Weights of a small mixture-of-experts language model, trained from scratch on English Wikipedia.
Experts: 48 experts in each of 11 layers, 80 SwiGLU neurons an expert, 4 picks a token, a softmax router.
Training: a variant of SOAP for the experts, 7740 steps.
Below are experts of layer 7 (counted from 0) of a mixture-of-experts language model. Rows are named down (a neuron's output weights, with its number) and show model dimensions 128-191. Each number is 50 + 12 x the weight over its row's rms, rounded and kept within 0 to 99.
Before each expert's rows: a language model's description of what the expert responds to; "comes before" lists some tokens at least twice as common just after its tokens as in all text. This comes from a sample of Wikipedia text that the model never trained on. Tokens count by the router's weight.

# expert 16
It responds to: Cell-closing pipes, line-ending pipes, semicolons and spaces between numbers in stat tables and score lists, such as | and ; in 2–0; 1–1.
comes before: "|", " |", " |\n", "-", "1", "3"
down0:46 71 50 75 54 60 38 45 57 44 51 40 43 38 38 64 47 60 60 54 42 71 48 49 60 59 57 51 41 44 51 58 57 56 53 38 63 57 49 42 78 38 28 57 84 25 44 64 33 59 33 48 72 34 56 44 46 64 27 71 64 58 45 28
down1:36 45 27 70 47 46 51 49 49 42 59 44 45 56 40 44 62 34 47 40 35 58 60 36 47 55 42 55 49 51 58 38 49 54 48 67 66 34 63 56 48 58 44 31 47 48 48 49 65 30 46 23 53 59 32 61 56 56 69 58 19 66 31 46
down2:46 43 64 78 50 38 66 41 44 41 65 39 50 42 52 44 45 50 33 42 44 56 51 56 55 48 66 50 67 35 54 29 34 46 68 86 56 39 40 50 47 63 64 41 23 37 62 57 51 34 61 46 55 45 63 43 62 40 41 61 71 30 32 24
down3:30 70 47 31 37 48 56 57 34 65 46 69 47 41 66 58 56 54 61 55 49 58 32 64 59 29 61 51 49 17 73 62 71 43 53 44 49 58 34 61 40 40 33 19 61 42 50 41 51 27 47 50 41 42 52 52 37 52 56 45 49 43 47 43
down4:43 56 64 51 49 48 54 33 38 70 59 30 70 62 58 44 48 33 67 44 56 59 64 60 47 26 72 21 49 62 47 63 44 54 64 63 46 58 43 60 61 85 59 61 55 76 59 50 72 36 47 29 72 48 40 43 40 49 59 36 51 44 50 53
down5:42 49 40 46 71 39 57 60 47 68 42 60 52 38 48 68 46 53 65 45 36 44 56 53 52 50 48 33 41 62 48 80 37 57 70 51 50 30 42 59 42 39 54 53 35 51 52 48 44 61 54 55 59 38 45 40 45 33 49 52 55 55 42 43
down6:53 50 39 59 53 65 52 55 48 66 40 59 46 25 65 36 42 44 30 71 20 50 47 47 35 49 47 44 40 42 28 59 63 66 58 56 57 40 55 45 56 36 28 52 50 45 33 35 35 20 45 52 64 64 43 56 41 15 25 62 30 38 34 34
down7:38 61 51 41 57 58 50 59 55 53 76 55 54 34 58 59 69 46 51 33 57 54 46 37 39 66 37 48 49 44 56 64 31 40 31 62 42 65 35 59 37 46 35 54 47 30 44 39 39 49 46 52 71 46 54 34 35 42 48 56 35 53 47 64
down8:58 37 72 46 37 39 56 74 47 64 41 44 47 50 47 50 50 52 62 39 48 66 67 43 39 70 45 53 56 40 55 53 51 55 50 66 68 45 43 33 54 69 34 72 52 46 33 16 66 52 60 59 37 37 42 51 73 41 54 43 45 59 43 45
down9:67 28 62 59 55 28 47 47 49 47 69 58 60 44 61 43 59 36 47 70 54 57 69 35 48 46 29 53 62 21 65 46 79 35 60 70 43 58 46 55 54 70 33 56 46 48 55 65 66 45 65 53 42 36 46 47 15 58 45 49 61 42 38 41
down10:50 56 59 53 39 54 42 51 46 49 43 74 26 47 54 35 34 49 50 62 34 60 43 51 38 28 35 73 39 66 62 65 51 48 46 44 60 63 55 56 37 64 54 37 46 30 65 64 66 32 73 47 57 38 55 70 49 64 62 71 56 35 35 44
down11:57 45 30 54 47 54 38 48 33 80 37 57 46 49 55 59 53 29 40 46 39 62 29 49 51 59 68 47 49 47 40 54 61 46 48 42 64 50 51 61 59 61 60 49 32 75 60 61 42 65 68 55 48 42 60 57 56 51 47 62 62 32 54 46
down12:58 47 56 40 40 65 60 51 49 37 75 65 72 63 58 56 51 61 60 42 40 72 50 42 61 55 58 57 54 43 30 43 41 47 27 65 41 36 50 42 46 51 55 38 55 35 50 56 43 38 42 54 59 45 49 53 64 62 43 51 60 61 47 53
down13:63 43 45 32 77 47 50 50 44 53 45 46 55 59 68 73 54 50 37 51 33 27 24 37 29 43 58 70 47 54 58 46 61 39 66 68 38 52 24 41 33 37 76 44 66 15 42 56 56 57 52 42 80 59 35 43 60 36 49 67 37 42 65 52
down14:61 51 51 45 45 31 63 39 37 52 44 58 52 52 44 52 56 50 46 59 54 62 46 49 58 35 69 64 54 61 50 58 49 74 45 59 43 54 35 48 35 41 28 15 38 29 38 51 59 59 54 20 50 49 36 47 70 42 49 46 61 50 57 48
down15:56 57 51 68 46 50 35 61 68 20 53 61 46 56 42 52 42 70 43 33 67 39 52 55 58 55 23 31 52 49 51 77 47 52 41 68 42 47 71 45 46 52 37 46 70 51 41 48 55 60 40 59 37 40 55 66 58 66 39 70 37 46 58 43
down16:54 48 42 55 46 68 40 24 43 60 43 57 51 35 35 41 70 49 41 54 40 56 56 53 66 72 28 34 44 47 69 31 46 47 41 61 44 26 47 45 42 54 26 52 73 69 43 44 46 61 34 72 50 53 44 40 74 43 58 54 43 46 51 45
down17:59 45 31 61 58 41 40 39 38 51 77 42 68 42 53 65 60 46 37 44 72 51 48 61 58 43 42 57 35 69 64 37 43 48 34 55 50 60 46 56 36 39 48 53 52 61 67 71 62 30 38 35 44 43 48 51 54 50 53 32 27 59 30 34
down18:43 61 52 40 51 66 44 42 52 60 53 57 46 40 45 60 46 65 74 61 57 59 63 37 30 52 58 46 25 49 47 66 57 49 48 49 40 44 52 70 43 26 67 49 61 63 29 50 63 52 49 55 70 55 46 64 47 53 38 50 33 58 55 68
down19:59 54 77 46 41 27 27 66 39 63 61 54 40 37 48 29 27 90 61 48 40 50 55 62 51 54 35 59 61 42 50 70 47 46 38 39 69 36 52 45 72 49 66 51 50 50 37 29 52 65 35 66 52 48 74 59 62 52 27 58 67 46 42 33
down20:54 46 34 69 47 70 21 68 55 25 17 28 53 55 51 44 46 49 46 46 42 53 43 56 49 45 67 64 37 58 35 41 28 49 30 43 57 59 41 55 53 45 36 55 44 64 52 44 29 33 56 69 35 54 65 56 53 56 74 47 53 48 56 50
down21:47 64 57 42 74 63 47 62 37 44 49 43 57 53 40 48 61 56 43 54 34 51 49 27 60 47 40 53 51 46 29 42 30 52 40 29 52 39 73 35 40 40 39 65 42 39 46 45 47 41 49 63 33 34 43 54 43 41 48 43 40 51 36 29
down22:38 53 40 57 65 53 43 53 43 47 54 29 66 61 52 35 40 51 58 55 57 43 31 51 63 67 45 82 66 62 69 64 47 53 30 67 50 48 54 51 52 74 59 72 54 47 25 45 37 52 53 52 73 57 60 61 40 43 63 48 57 58 38 84
down23:53 61 54 51 41 48 39 67 52 37 31 56 44 55 43 57 55 53 48 37 61 46 63 34 54 52 34 38 54 62 63 57 38 45 52 77 48 49 60 48 16 46 49 58 54 34 43 67 42 45 28 64 48 32 43 38 51 63 50 49 52 63 39 32
down24:43 37 17 50 52 48 45 55 39 68 54 50 44 59 15 50 58 42 77 74 51 36 24 41 44 59 50 69 59 35 68 31 47 39 26 65 46 29 37 42 59 43 36 48 46 38 37 58 68 64 39 69 37 44 41 55 45 39 45 40 59 52 63 60
down25:26 39 46 54 47 51 41 55 19 66 89 59 27 62 50 40 32 74 77 62 47 39 49 54 47 56 52 68 31 64 40 37 53 53 46 58 59 59 33 46 61 57 52 55 48 26 75 29 58 40 40 46 47 82 44 53 62 62 38 38 55 33 53 32
down26:23 40 61 55 48 35 36 58 66 62 60 69 36 14 64 36 58 32 33 75 55 60 35 34 63 45 51 64 50 60 81 51 44 41 56 48 54 55 54 29 69 66 50 59 60 39 62 34 45 38 34 53 64 62 44 59 55 79 52 58 34 19 20 41
down27:51 67 46 55 39 62 40 42 51 51 66 48 60 25 49 49 28 70 43 60 78 51 65 31 56 50 50 46 53 54 43 62 60 65 06 51 51 54 44 50 57 68 30 57 65 33 49 48 62 51 48 40 29 55 34 53 32 59 48 43 53 54 50 38
down28:39 63 47 57 60 19 42 49 30 40 33 44 53 52 45 44 47 33 34 31 57 59 29 41 66 57 56 42 57 72 62 34 50 63 41 63 44 41 61 58 39 64 37 68 59 54 47 49 45 33 31 61 42 52 35 52 53 67 38 48 44 47 48 54
down29:63 38 52 38 50 68 28 43 34 52 59 58 40 47 67 63 46 48 52 30 58 23 58 66 63 57 42 41 63 44 45 65 49 49 56 45 63 57 39 45 52 57 57 68 56 17 54 55 58 39 48 39 80 66 41 63 54 59 68 57 46 52 50 56
down30:57 37 45 57 48 70 54 39 53 39 43 82 41 39 66 66 46 54 56 52 58 62 73 43 57 45 39 51 78 47 41 49 45 60 59 57 41 38 52 36 23 40 67 57 48 47 57 51 42 64 38 71 56 54 46 56 51 48 47 43 49 28 56 42
down31:68 63 56 56 41 29 50 59 46 51 39 68 50 56 64 62 78 35 37 73 27 56 57 49 59 45 57 33 54 57 43 49 72 34 61 47 59 62 55 31 34 52 59 55 35 54 48 44 44 43 38 40 60 36 54 61 44 57 48 44 62 53 45 23
down32:51 61 55 53 58 66 66 39 57 48 60 47 50 60 60 63 73 52 59 40 40 45 36 58 63 38 65 49 67 31 62 54 42 51 43 38 58 50 53 45 50 47 57 65 49 48 45 39 56 52 60 62 48 38 47 33 50 68 64 51 65 36 53 51
down33:49 56 69 42 43 47 58 26 48 46 65 52 50 49 40 44 44 35 36 50 41 54 71 35 49 58 49 52 65 49 49 53 49 59 46 55 47 48 30 48 26 56 49 46 31 44 68 43 61 64 52 54 40 55 47 53 43 57 66 36 34 61 55 35
down34:36 37 49 57 56 49 49 49 42 46 62 39 54 32 34 49 61 36 56 31 49 44 44 33 65 56 68 39 33 65 64 56 59 61 41 46 64 35 67 59 26 45 42 41 46 56 45 48 60 60 70 33 41 59 50 31 56 62 53 39 47 39 47 57
down35:33 47 57 53 41 34 32 43 47 32 61 37 52 55 35 61 61 29 61 59 55 43 63 51 45 36 37 53 23 43 57 61 32 45 40 34 50 57 33 27 47 47 60 60 50 47 38 66 40 45 62 65 45 62 10 55 41 43 57 36 45 43 53 55
down36:51 56 68 64 47 39 51 58 57 34 56 63 60 60 48 35 39 84 40 60 46 64 27 50 52 58 29 51 33 60 48 57 37 54 46 57 49 30 38 44 70 42 46 53 53 46 49 40 37 31 25 43 22 44 41 52 52 45 43 46 39 63 62 67
down37:56 60 48 58 37 47 63 51 29 57 42 65 33 58 57 51 46 54 54 51 39 42 66 43 50 45 55 46 30 57 70 31 58 49 43 34 62 60 57 51 32 33 53 56 54 33 54 57 54 57 23 45 45 57 41 48 43 42 20 37 56 65 46 49
down38:27 62 63 32 65 57 52 59 51 72 47 67 51 64 47 44 57 40 49 26 40 52 48 42 54 52 55 46 38 49 24 46 44 62 60 31 39 63 46 55 46 59 28 42 41 49 62 53 47 51 63 70 50 55 65 51 49 48 44 30 37 48 51 57
down39:65 52 36 52 59 44 47 62 35 52 64 44 50 59 67 52 63 48 69 41 71 38 38 52 43 67 56 62 55 35 43 36 19 58 46 53 59 51 37 56 48 61 56 78 56 61 54 58 44 26 27 52 32 50 27 54 52 49 57 45 54 38 48 42
down40:63 49 45 37 47 61 64 78 63 45 43 60 59 27 41 58 58 50 42 74 47 42 60 38 72 62 57 64 65 64 36 33 51 40 57 46 57 52 75 38 63 31 52 56 42 45 50 48 70 49 30 55 63 53 62 45 26 32 55 58 29 29 33 49
down41:49 37 38 52 57 57 43 46 33 66 52 67 43 41 29 44 41 41 48 43 41 61 37 45 49 56 56 42 54 32 46 29 71 43 58 48 52 44 46 37 36 55 40 41 43 35 46 46 48 25 43 38 46 49 48 46 31 29 55 47 32 66 33 39
down42:52 50 52 60 53 35 65 70 44 51 47 45 35 47 51 56 40 55 40 48 45 50 57 58 52 41 50 82 54 43 53 38 59 19 35 74 29 29 44 46 26 32 39 36 56 63 49 50 41 75 47 75 61 58 60 48 46 47 46 48 46 68 61 57
down43:61 60 63 60 62 48 52 38 63 63 36 65 67 50 46 39 37 42 35 63 64 61 39 49 74 45 50 59 58 47 51 43 49 26 53 41 45 36 36 43 36 56 54 26 59 24 42 62 63 42 49 46 58 55 38 38 40 38 59 56 40 59 33 62
down44:25 63 67 35 54 25 18 45 52 68 42 62 58 34 80 45 28 32 49 45 49 53 52 41 57 56 35 54 37 76 53 38 31 50 66 57 65 61 71 59 41 56 57 49 20 32 64 39 61 68 40 41 48 40 53 59 28 75 57 32 67 29 34 56
down45:53 49 62 32 68 35 46 73 58 59 61 76 64 58 38 46 61 50 38 41 41 49 55 80 50 22 62 45 51 52 69 67 61 53 34 54 49 71 34 71 37 50 55 16 46 50 46 48 47 63 48 37 50 38 58 48 37 71 46 44 59 32 55 33
down46:61 68 36 44 50 53 35 36 54 41 53 63 47 46 59 51 64 49 39 54 67 27 42 71 44 58 58 51 47 50 44 48 26 74 29 51 59 61 46 46 67 70 40 60 33 55 42 56 39 29 33 43 47 43 62 66 49 27 63 50 68 56 44 59
down47:52 52 38 43 43 45 40 52 45 62 53 70 58 43 49 41 47 31 63 48 46 47 36 59 53 40 24 52 61 58 61 50 50 38 53 45 53 40 45 47 46 34 40 38 26 46 45 58 42 44 59 54 62 68 18 63 63 47 37 43 34 39 56 64
down48:42 54 44 52 46 55 36 54 48 37 63 35 27 53 42 66 63 60 64 48 64 34 52 72 37 64 63 47 41 44 51 40 55 56 44 50 45 66 70 58 77 43 40 67 29 57 51 38 43 47 67 58 51 44 51 30 67 66 36 53 51 60 25 35
down49:34 35 49 42 36 38 59 40 47 71 37 48 42 48 64 47 47 44 40 35 54 64 31 45 37 73 47 49 50 58 28 50 38 49 63 37 37 35 51 40 62 60 47 70 44 48 40 44 56 50 52 45 52 29 49 34 42 47 36 61 40 46 58 44
down50:38 41 53 41 53 62 72 47 44 41 46 60 49 49 40 37 35 31 55 56 53 35 35 44 56 39 60 34 36 73 47 54 64 50 52 51 49 36 40 74 28 43 40 40 56 34 60 44 56 53 59 46 62 44 75 51 62 52 25 66 64 54 59 46
down51:41 65 55 61 51 60 65 41 32 49 26 52 46 43 74 43 47 50 36 66 56 50 44 50 57 34 54 53 78 17 50 51 41 69 30 48 43 72 60 54 35 51 55 35 43 40 39 50 56 45 42 33 36 58 58 59 60 56 09 46 51 64 58 36
down52:48 52 50 55 49 58 50 44 49 48 60 77 39 57 44 44 62 45 62 71 49 64 46 63 62 43 53 33 49 52 46 43 34 62 49 38 58 66 44 46 49 58 49 46 58 39 53 43 37 51 51 42 35 42 65 40 52 52 56 39 54 70 34 60
down53:39 41 63 28 40 74 55 40 70 57 48 68 37 47 51 31 48 45 75 52 36 45 65 59 45 59 48 62 42 69 46 40 43 27 33 39 58 50 25 28 70 37 62 53 72 18 64 41 49 61 41 63 52 54 32 53 58 48 57 59 53 58 70 40
down54:40 44 55 48 49 64 46 50 48 46 60 45 52 52 54 51 58 47 61 39 34 41 49 48 40 53 45 55 60 64 49 47 47 23 47 54 45 49 56 52 30 51 52 50 50 55 55 32 39 60 55 56 68 54 54 62 49 32 66 65 41 51 65 69
down55:53 50 57 65 41 39 52 33 40 52 54 27 29 53 33 31 53 74 52 82 33 41 41 36 53 42 50 42 41 30 47 49 56 51 48 53 48 63 45 65 46 65 53 44 56 26 21 64 45 51 58 65 69 53 67 53 42 51 52 54 65 61 33 39
down56:53 49 60 43 46 52 58 59 56 53 57 68 55 50 40 48 30 63 22 48 36 58 63 50 52 64 43 49 61 37 40 42 66 63 50 34 51 55 57 38 27 52 54 49 31 56 62 44 48 59 36 45 72 66 52 57 44 26 47 34 42 51 54 45
down57:39 47 55 61 66 53 29 49 39 48 52 56 66 44 59 48 70 41 59 54 46 46 66 70 55 46 62 27 60 57 40 30 75 45 52 52 49 38 39 58 32 37 57 49 48 66 61 55 50 48 59 61 46 43 58 33 44 38 47 41 34 43 55 60
down58:44 40 48 52 64 33 52 76 51 76 46 46 25 44 34 42 53 38 66 47 26 46 61 45 61 44 41 52 48 30 26 60 52 31 32 37 37 50 57 59 23 57 40 41 65 47 56 54 44 65 40 42 51 55 55 58 44 33 57 39 61 55 55 47
down59:60 69 49 48 67 53 52 52 32 67 46 49 68 71 63 46 50 58 59 85 46 51 51 53 28 39 60 40 38 51 44 60 52 37 46 58 48 74 62 53 53 74 48 48 58 42 38 55 43 36 32 43 34 60 37 62 47 46 54 42 50 69 33 29
down60:52 49 35 52 63 43 52 56 80 47 30 72 47 22 68 51 54 43 70 62 52 58 41 53 62 38 45 49 36 44 45 35 39 52 43 43 39 27 29 59 46 29 35 58 54 49 23 42 51 49 42 45 55 45 42 55 60 49 62 56 42 29 78 59
down61:53 53 65 67 78 31 45 31 64 44 34 37 36 43 45 26 34 49 61 56 61 49 41 40 51 56 48 51 45 44 71 37 38 58 52 58 43 49 55 36 50 62 63 46 54 41 61 60 63 59 49 29 62 66 48 73 37 65 56 74 47 54 29 32
down62:62 44 44 46 40 62 55 48 29 41 57 67 45 38 54 78 82 49 54 37 59 59 40 40 51 51 64 61 50 29 64 57 51 45 60 41 59 31 46 45 53 26 47 38 62 54 55 49 48 39 46 34 50 58 52 54 41 59 48 46 36 74 33 58
down63:48 31 53 29 53 29 59 40 36 56 65 61 38 41 40 67 57 48 42 60 57 58 42 45 72 36 32 57 57 70 67 38 46 58 50 36 47 55 46 34 45 56 36 20 30 57 48 49 36 34 55 36 47 46 48 43 51 73 47 64 67 50 56 42
down64:43 63 43 47 48 34 68 64 41 57 60 66 53 44 63 31 68 39 74 62 14 55 46 54 23 42 58 36 33 54 56 34 43 50 47 64 51 43 46 50 72 46 58 83 34 58 35 33 46 35 51 37 53 48 39 52 58 64 55 62 72 49 58 48
down65:44 40 64 30 68 45 40 52 60 68 43 54 41 44 64 54 57 50 25 75 23 48 56 41 44 27 49 48 46 66 48 32 53 56 50 61 68 40 57 37 51 52 35 35 48 58 40 58 65 44 42 57 31 40 51 14 43 50 49 52 61 51 54 48
down66:44 42 55 63 55 78 52 47 75 30 51 54 51 35 52 45 39 60 37 51 88 37 53 39 47 49 30 38 45 51 60 57 47 56 38 44 39 63 46 53 26 40 58 36 35 43 59 55 63 56 53 49 53 45 55 52 53 59 62 59 47 57 47 32
down67:66 65 47 48 52 85 47 53 52 51 28 31 66 69 74 57 45 53 37 28 51 51 73 39 52 46 44 65 48 61 30 35 35 46 77 53 49 51 64 48 56 39 64 55 29 47 40 60 51 84 53 43 42 42 62 59 66 54 54 43 43 50 76 51
down68:32 49 45 51 47 29 55 46 55 42 50 53 43 43 56 35 41 46 45 55 53 55 59 49 59 83 58 49 45 54 51 44 51 46 67 66 50 49 55 49 26 32 58 57 63 42 49 63 60 63 48 59 64 54 72 35 49 50 57 59 55 51 35 39
down69:38 42 38 57 43 43 28 57 79 62 58 41 56 28 38 32 47 70 62 39 45 34 39 41 47 38 52 44 48 72 90 49 54 45 55 45 50 48 39 51 46 44 41 34 38 73 52 61 52 70 41 63 55 82 54 49 52 59 59 48 64 23 53 44
down70:42 51 36 41 58 50 56 36 54 32 45 47 63 40 60 52 48 47 49 42 60 47 61 59 45 66 61 69 54 72 36 40 38 37 47 53 53 57 50 43 54 58 44 61 53 45 49 65 47 29 50 34 65 48 60 23 57 40 51 35 41 57 43 58
down71:40 64 43 63 56 37 75 54 47 66 54 64 52 48 35 36 51 57 51 67 34 61 41 47 50 55 38 73 43 54 32 47 39 45 41 59 41 33 58 65 51 47 49 64 50 49 53 56 39 50 61 56 68 41 59 45 28 43 40 66 33 30 44 41
down72:48 45 54 48 60 35 40 47 14 66 65 66 53 36 53 35 65 45 62 32 56 53 55 52 27 54 40 75 66 56 40 76 38 39 43 72 45 40 65 45 56 42 45 55 60 50 73 55 44 57 42 51 42 49 42 68 72 29 51 64 55 34 57 59
down73:38 42 44 51 46 46 69 29 55 59 47 47 45 69 48 66 50 35 40 43 36 43 59 25 62 33 72 38 50 48 40 70 54 31 51 41 37 66 58 34 48 72 58 40 57 52 37 38 44 46 67 80 58 41 73 37 62 37 62 73 40 45 50 44
down74:65 62 58 42 41 52 51 53 49 77 27 59 62 45 60 39 55 46 25 67 24 46 50 44 35 50 45 44 59 44 35 52 54 43 46 40 56 43 57 52 47 39 45 38 51 43 56 46 43 55 44 52 61 49 51 54 37 42 45 43 78 47 75 51
down75:30 42 34 50 36 53 50 56 42 41 55 49 20 35 56 57 48 74 64 80 62 75 34 51 52 40 41 55 34 43 45 44 45 60 36 44 63 44 50 50 33 51 41 46 39 40 64 52 50 49 51 71 23 51 65 69 31 46 59 57 48 55 28 38
down76:55 70 53 58 64 70 41 59 41 39 46 55 59 49 55 44 57 37 44 53 80 43 37 51 56 59 62 34 33 55 29 75 30 54 41 45 81 48 60 48 31 42 41 44 64 56 60 47 70 31 43 44 48 63 58 49 54 56 29 39 59 52 59 73
down77:45 61 43 48 57 33 41 46 39 57 47 57 56 50 52 63 42 32 60 52 64 30 58 49 44 26 49 54 66 53 37 62 40 48 41 65 59 31 37 54 44 51 41 54 35 40 36 31 37 32 41 53 46 51 20 40 50 55 58 44 41 46 51 58
down78:48 43 54 63 50 72 52 76 69 64 56 43 59 38 57 37 63 58 48 42 49 46 42 51 74 55 50 48 45 58 42 28 48 36 41 60 57 63 40 43 48 62 37 48 59 55 49 47 48 66 71 52 54 46 62 53 27 43 63 63 71 50 27 62
down79:60 73 45 51 41 63 68 62 59 50 48 59 71 82 50 37 52 46 41 60 56 53 45 78 48 60 43 48 55 62 26 40 41 37 40 45 40 54 51 75 63 42 63 65 31 82 56 32 50 40 59 26 46 35 53 40 47 44 82 39 65 29 39 59